Weights of a small mixture-of-experts language model, trained from scratch on English Wikipedia.
Size: 11 layers, width 192, vocabulary 16384.
Experts: 40 experts in each of 11 layers, 2 picks a token.
Training: a variant of Muon for the experts, 5560 steps.
Below are experts of layer 7 (counted from 0) of a mixture-of-experts language model. Rows are named router (the router's row for the expert), down (a neuron's output weights, with its number) and show model dimensions 0-191. Each number is 128 + 32 x the weight over its row's rms, rounded and kept within 0 to 255.
Before each expert's rows: a language model's description of what the expert responds to. This comes from a sample of Wikipedia text that the model never trained on.

# expert 36
It responds to: English and Scottish surnames and their middle pieces, especially after Mc, e.g. Brown, Smith, Clark, McL|augh|lin, McC|le|llan, plus street names.
router [142 124 123 115  97 146 127 105 127 161 173 160 135 152  65 121 122 162 175 102 110 117 149 154 181  76 162 145 159  90 159  64 110 121 128 171 126 168 149 113  79 162 103  83 131 144 113  95  85 159 111 130 157 176  97 117 156 120 113 106 106 171  94  68 144  82 112 165 127 118 136  91 166 117 124  73 162  76 171 158 135 152 208 107 126 153 149 142 167 200 157 166 105 195 105  62 109 113 166 121 138 139 118 106 131 147 163 147 155 134  97 125 161  77  97 204 176 173  95 149 100 101 133 169 130 134 123 127 115 168 208 101 150 100 100 116 111 135  63  66 122 144 137 109 210 148 144  78 144 111  99 123 161 144 124 101 130 157 127 125 143 118 150 131  92  95  88 132  96 188 138 185 179  86 105 157 106 152 123 166 133 125 136 123  90 182 129 161 130 163  60 122]
down0 [104 151 124 183 156  62 124 137 144 107  87 104 105  67  96 127 142 107 122 134 135 186 112 115 137 168 125 106 110 144 197  97 118 153 128 114 159 146  87 140 137 129 162 117 107 138 134  95 120 126 167 111 151 137 121 193 152 174 105 149 146 141 111  97 154 159  69  91 127 108 136 117  91 116 222 177 159 156 144 164 131 129 133 102 137 128  94 150  67 110 128 124 123 107 114  87 102  75 119 151 101 121 173 172 115 218 145  78 134 123 134 147 118 180 226  95 139 102 148 137 109 113 166 144  86 132  98 144 108 115 134 146 150 163 152  75  85  90 155 105 146 123 143 105 117 117 143 102  87  88 105 131 175  96 113 117 124 106 150 154 108 125 145 202 157 180 114 105 149 185 124 207 176 134 130  91  72  76 126 214 201 152 144 113  92 100 131  75 178 113 147 104]
down1 [164 100 111 134  38 143 109 108 159 203 110 132 148  93 133 135 166 142 142  99 123  56 148 108 129  94 112  99 167 128  96 122 181 107 116  86 127 120 110 109 139  83  93  89 112 176  97  94 119 160 106 205 143  66  91 169  83 119 115 154 208  96 119 146 130 160 132 104 118 126 134  25 114  63 116 117 135  97  98 110 162 126 120 114  84  86 157  84 136 197 143 129 105 135  91 133 141 129 122 118 111 174 151 161  45 107  77 172 125 123  99 160 112  81  97 128 132 138 108 129 120  98  42 102 100 147 146 156 159 156 127 113 141 105 113 100 158 142 131  95 140 151 158 153 159 114  87 100 161 139  87 131 191 120 129 148  73 137 162 160 158 124 100 132 121  60 133  87  75 101 149  71 113 170 139 110  78 133  99  79 132 147 133 125 125 159 145 130 114 136 104  62]
down2 [178 155 109 157 113 120 166 142 151 177 175 177 103 114 117 125 122 135 102 101 130 176  79  29  80 144 164 135 111 121 128 165 165 154 107 111 104  99 105 151 140 139 117 123 133 104 141  78 121 189 148 131 207 177 108 144 133 165 155 200  92  81  91  98 186 119 184 163 114 113 140 107 114 115 175 147 117 142  80 167 181 132 137  95 109 149 131 178  95 139 186 167 152 100 146 101 114  97  49 152 133  98 150  91 104 177  94 149  91 108 128 146 116 141 139 138 208 200  89 129  91 137 194 115 148 147  79 144 115 124 118 131 138 116 130 183 127 145 207 111 112 187 152 190 142 129 110 145 110 144 166 146 164 110 127  96 141 137 145 146 149 182  88 154  85 138 124 140 125 159  96 193 173 134 129  85 173 102 129 133 136  67 137 153 107 144 158 118 148 122 109 130]
down3 [172 154 123 140 109 137  92 135 149 100  61 151 120  89 136  95 144 156  75 140 110 110  98 119 141 102 178 191  91 119  64  72 106 134 136  65 169 138 138 160 165  92  99 148 143 144  89 151  94 163 149 136  69 178 113 103  89 160 125 107 197 110 178 158 131 199 133 124  63 160  97 138 122 139 155 117 101  54 117 102 169 154 209 114 181 106 119 124 106 106 147 113 111  86 133 123 142 124  82 107 107 109  97 117 113  62 128 101 114 113 103 140 150  95  99  74 155  72 117 130 103 151 145 177  70  99 135 103 129  84 136 149 153  89 126 118 117 128  98 129 124 118 100  89  70 118 156  98 129  89 103 125 143  56 180 144 136 130 196 113 123 139  65 137 132 161  95 150 175 131 121 133 117  60  86 169  97 164 121 122  84 131 113 135 173  95  73  67 154 139 124 107]
down4 [ 94 137 164 135 194 120 100 127 177 193  95 115 154 134 157 161 161 181 133 150 114 110 155 127 133 101 142 126 153 111 115  83 109 146 162 163 112 153 139  53 138 119 105  73  95  63 140 164 124 126  93 127  99  91 152 147 121 212 153  65  91  84 137 116 140 164 140 101 115 123 160 147 114 180 101 119 148 134 160 159 154 114  85 109  94 122 171 102 163 131 180 100 118 139 120 186 101 150 169  92  92 223  86  94 131 141 118 144 141  86 192 121 115  80 147 120 159 112 167 168  96  93 116 116 104 177 165 141 119 114 151 163  98 149 115  70 124 115 124  68 205 147 140 100  70 142 128  81 122 107  95 157 118 100 107 153 124 177  41 133 106 112 173 102 102 128 117 104 184 142  79 124 121 146  83 116 161 123  98 142 154 147 110  93 108  81 149 157 152 194 115 140]
down5 [144  84 133  72 163 182 117 158  78 176 113 130 163 121  92 201 121 127 179  82 130 121 127 144 144 138 146 121 194 168 157 133 133 175 149 193 163 177 102 166 112 124  89 127  87 100 113 128 142 118 158 103  91 105  79 148 136 166 118 126 130 158 160 129 125 129  86 116 149 159 108 116 193 113 115 128 106 120 128 119 114 145 156 134  95 101 138  82 133 171 127 128 171  98 173 114 128 126 127 141 161 118  67 109  79  30 126 126 153 129 127 129 108 116 143  61 141  86 104  42 159 146 162 122 132 122 156  93 124 132 110 157 133 112 125 114 129 124 139 113  64  87 157  96 118  87 134  77  72  75  96 135 174 163 154 188 104 145 141 116 116 237 158  96 126 162 128 102 118 203 170 107 141  75 131 149 170 148  75 151  88 162  84 156 113 118  89 159 123 152  91 168]
down6 [ 91 148 136 150 142 148 136 166 115 137 115 168 140 139 102 110 112 136 196 142 128 145 119 128 158 142 171 180  99 101 140  92 143 173 102 129 112 147 147 109 141 141  65 129 102  75 134 137  98 121 118 158 115 164 156  89 106  99 194 147 108  90  75 131 147 107 131 142  93 179  72 105  68 192 115 123 190 111 122 133 152 133 128 125 173  75 148 116  99 160  70 144 114 131  83 172 117  91 110 102 109  94  97 145 129 129 129 141 121 118 120 110 121 118 160 167 149 109 212  93 185 126 169 152  92 130 138 113 153 134 170 176 117 181 166  88 135  65 149  62 104 129 158  81 120  78 102 146  72 166 108 154 104 150  83 154  98  83 169 108 160 149 151 141 118 189 111 126 107  63  87 116 156 136 161 127 114 122 109 143  84 141 119 102  48 229 116  39 111 131 147 141]
down7 [145 125 136 153 157 125 109  98 145 123 164  96 128 136 156 103 124 131 142  59 119  86 122  87 146 185 160 116 110  80 137 163 123 152 158  91 124 121 195 129 103 120 134 115 127  82 125 166 122 176 114 155 146 152 117  82 148 100 152 104  97 124 139  95 119 129 110 116 178 157 159 132 121 143  98 143 131 152 123 116 158 130 132 152 121 152 150 123 108  91 175  89 182  57 182 138  98 125 127 213  83 151  78 154 144 134 148 131 100  84 180 107 212 120 151 168 119 107 194 108 113 122  86 135 121 128 121 141 158 140 127 109 178  79 133 162 126 127 116  93 136  54 117 118  92 159  97 198  79 172 110 144  85 144 142 132  70 126 172 176 162  62 175 123  91  82 149 175  91  77  85 145 151 143 116 150  95 118 160 213 126 115 127 143 130 160 108  64  72 181 145 203]
down8 [116 126 159 132 113 144 124 122 190  94 116 140 106  97 163 137 122 110 108 126 161 167  96 168 150 132 158 132 131 131 129 145 139 142 179  44 165 142  98 141  95 111 159 157 149 153  87 125 148 167  94 178 161 152 171 102 102 121 101 156 128 139 133 173 155  74 177 125 136 133 209  27 200  96 165 104 139 147  86 136 112 116 158 134 160 145 111 172 115  86 144 102  67 130 123 142 161 127 128 132 162 100 182 154 107  97 229 149 137  66 189 118 130 125  93 142 146 167  84 117 147 106 132 116 111 134 139 118 166 104 174  79 148 123 161 154 171 147  78 137  87  67 131 152 167  92 111 147 136 184 118 131 173  87  97 109  81 106 138 162 148  88 158 159 121 163 120 142 154 149 210 104 176 151  75 116 172 143 120 122 141 140 189 111 129 136 166 117 155 148 181 166]
down9 [ 97 148 121 136 100 111  96 124 115  91 150  81 176 152 177 134  75 160 129 103 148 155 123  98 109 168 130 109  56  73 107  62 180 113 114  92 158 110  81 146  90 129 106 149 159 178 104 147  93 140 120 102 117 160 131  99 115 141 147 113 146 118 254 165  91 125 123 165 153  99 165 138 113 142 122 128 149  85 143 174 186 101 167 116 147  96 170 183 137 154 134 118  86 100 139 134  71 180 135 100 146 141 183 146 145  89  94 135  94 180 130  69 129 136 130 170  92 156 125 139  84 163  85 121  74 144 164 157 116 113 144  95 143 138 134 168 158 178 177 119 101 146  78 172  64 125 161 159 134  90 191  71 133 146 144 145 144 116  91 147 172 104 115  89 123 129  85 170 113 154 100 150 111 133 171 191 160 138 153 128 139  82  83 148  85  98  95 156 116  82 135 131]
down10 [160 172 104  99  98 115 121  61  84 160 228 129 177 151 110 121 195 143 173  77  79 119 180 148 151  58 140 123 157 120 128  96 140  77  91 141 141  88 106 124 138 158 141  97 119 162  95  86  93 142 211 158 110  70 125 127 122  97  87 205 111 141 118 104 120  85 141 142  92 107 166 121 144 141  88 140 113 137 125 187 147 159  85 155  91 115 166 134  87 145 125 137 125 100  94 137 172 117 156 170 135 172 113  97  83 119  98 166 109 155  66 108 165  88  47 137  78 113 131 106  86 179 164 121 106 142 165 143 144 139 128 113 129 176 133 121  71 132  64 119  95 196 133 137 191 152 104 150 105 114 152  91 140 185 155  99 117 150 127  99 119 132 134 135  97 132 101 112 137 108  80  74 118 147  84 157 134 123 124 146  97 109 102 142 102 161 148 179 116  86 120 150]
down11 [142 131 133 160 150 138 155 153 167  86  38 167  78 111  76 123 145 128 143 121 138 111 110 107 136 207 155 151 116 143  90 116 135 103 142 139 175 114 172 187 150 215 102 129 111 128  72  98 127  94 124 146  93 104  76 116 136 126 130 130 147 113 155 111 133  79 142 107 127 136  65 119 156 147  83 213 132  72  86 141 173 146 189 141 125 124 116  66 158  79 109 147 155 128  54  97 141 179 168  97 138  76  83 112 115 117 191 119 122 126 122 134 196 172 110 101 150 157 107 133 124 162 158 127  99 148 101 126 153 157 172  96 119 169 133 111 157  76 135 134  57 136 135 145  91  93 130 170 181 143  63 168 139 144 140 157 139 100 132 127 117 101 161 124  78 124 109 141 144 117 112 110 145 164 105  90 103 123 130 126 121 126 212  76  87 124  92 116 196 160 158 159]
down12 [ 92 131 115 145 154 145  96  89  96 116 104 130 116 180 133 153 176 133 153  97 134 145 126 168 140 165  76 123 159 121 123 142 176 174 101 194  61 108 141 114  96 108 123 145 166  93 141 113 146 165  98 120 135  91 107  89 104  86 106 158 189 132 170 131  93 131 101  70 148 137  85 150 144 156 145 116 162 100 147  99 139  84 153 133 111 101 117 123 130  86  61 119 105 118 158 110 105  74 213  95 125 118 113 126 147 151 164 177 149 156 111  84 143 103 102 105  52 167 136 142  86 108  86 125 141 122  93 150 115 131  79 131  87 176 113 149 117 117  94 108 139 138  66 164 165  84 134 105 110 119 118 174 205  61 151 118  85  58 155 119 123  88 129 170 124 152  95  54 134 147 129 147 119  90 187 109 148 143 103 149 121 209 155  38 142 135 192 131 143 128  95 108]
down13 [ 96 159 192 144 103  93 131 110  82 155  71 121 114  94  55 147 168 177  80  97 124 102 155 114 193 149 159 124 142 122 162  79  90 108 140 110 130 129 139  85 145 116 152 160 104 142 148 109 132 126 102 101 170 180  89 152 143 139 156 149  75 109 172 153 134  95 127 109 123  65 134 133 155 167  42 150 138 116 136 168 135 135 168 139 182 135 150 170 115 102 116 104 131 132 140 135 171 144 145 100 115  99 110  82 153 135 154 133  87 131 153 176 114 143  93 185 107 121  72 125 146 128 108 106 101 130  93 111 161 182 124  81  69 167 113 116 131 167 120 159 142 164  75 123 162 149 185 101 115 120  63 115 134  60 159  82  86 182 166 175 188 133 131 113 154 131 201 143  84 144 105  99 143 131 149 164  66 120  70 177  79 136 104 140  83  67 100 106 156 105 121 159]
down14 [ 89  84 130  99 159 188 106 148 169 169 178 117 103 134 100 127 132 104 186 101 153 152  89 119 135 179 112 140  93 145  84 107 170 115 108 169 119 115 137 123 124 121 125 179 138 148 181 137 190 107  76 159 156  78  62 119  92  22  92 151 117 185 182  86 118  69 105 177  99 129 123 155 121 158 137 157 130 101 170 181 114 105 138 133 153  68 124 136 182 106 179 120 153 125 104 114 134 146 122  96 155 151 126 146 175 204 103 150 121 134 111 139 171  88  91  96 175 106 153 150 113 113  75 122 162 102 114 171 156 113 124 114 160 150 147 138 145 184 105  81 150  94 152  88 127  92 177 148 159 179 118 107  92  89 127 109 161 182 111 142 119 100 191 136 140 113 123 169 147 158 128 168  96 178 167 122 137 105 139 145 147 179 143 153 124  95 169  73 154 114 161  78]
down15 [117 117 112 148 159  82 118 106 118 119 156 164 141 141 211 155 133 106 122  99 101 140 152 131 122 132 137  69  90 152 163  95 123 122 128  92 179 101 157 189 134 184 156 104 128 129 101  77 168  94 197  98 135 154 144 154 119 154  93 120 159 105 158 118 146 167 177 133 152 155  83 162  99  95 144 104 174 152 117 141 120 177 121 121 139 142 144 124 142 164 163 159 156 127 150 154 123 101 156 168  95  94  86  39 114 169 165 128 167 139 114 157 172 153 128  95 139 129  30 136 111 145 131 159 151 147  96  99 122 136 129 144 119 149 124 125  65 146 114 121 118 140 126 135 145 127 113 185 118 140 165  87 149 122  74 108 148 143 117 127  97 250 165 105 123 188 129 110 121 141 122 131  50  82 147 158 117  86 130 158 141 210 160  45 116 196 111 158 158 117  93 181]
down16 [116 171 175 135 180 118  97 143 175 133 185 135  93 105 109 140  81  99 151 106 139  47 143 158 136 151 129 157 120 132 110 138 120 153 127 136 105 143 110 129 101 149 120 152 111 166 144  74 158  97 147 103 164 159  93  98  50  68  84 142  58  61 155 153 115 124 193  90 128 139 119  78 109 203 139 141 135 124 123 145 155  89 160 168 144 108 124  76 169 130 143 121 150 135 150 148 107 111  65 117 129 139  98  83 134  38 181 153 107  85 153 140  74 148 114  84 172 177 189 150 106 106  53 149 117  46  99 151  73 128 131 121 142 105 151 152  73 155 105  95 135  98 112 114  96 166 120 114 131 110 171 117  97 151 151 159 170 113  91 134 137 141 131 171 117 113 137  83 149 115 116  58 137 120  90 163 109 128 107 158 130 166 102  89 100 201 131 143 104 120 161 120]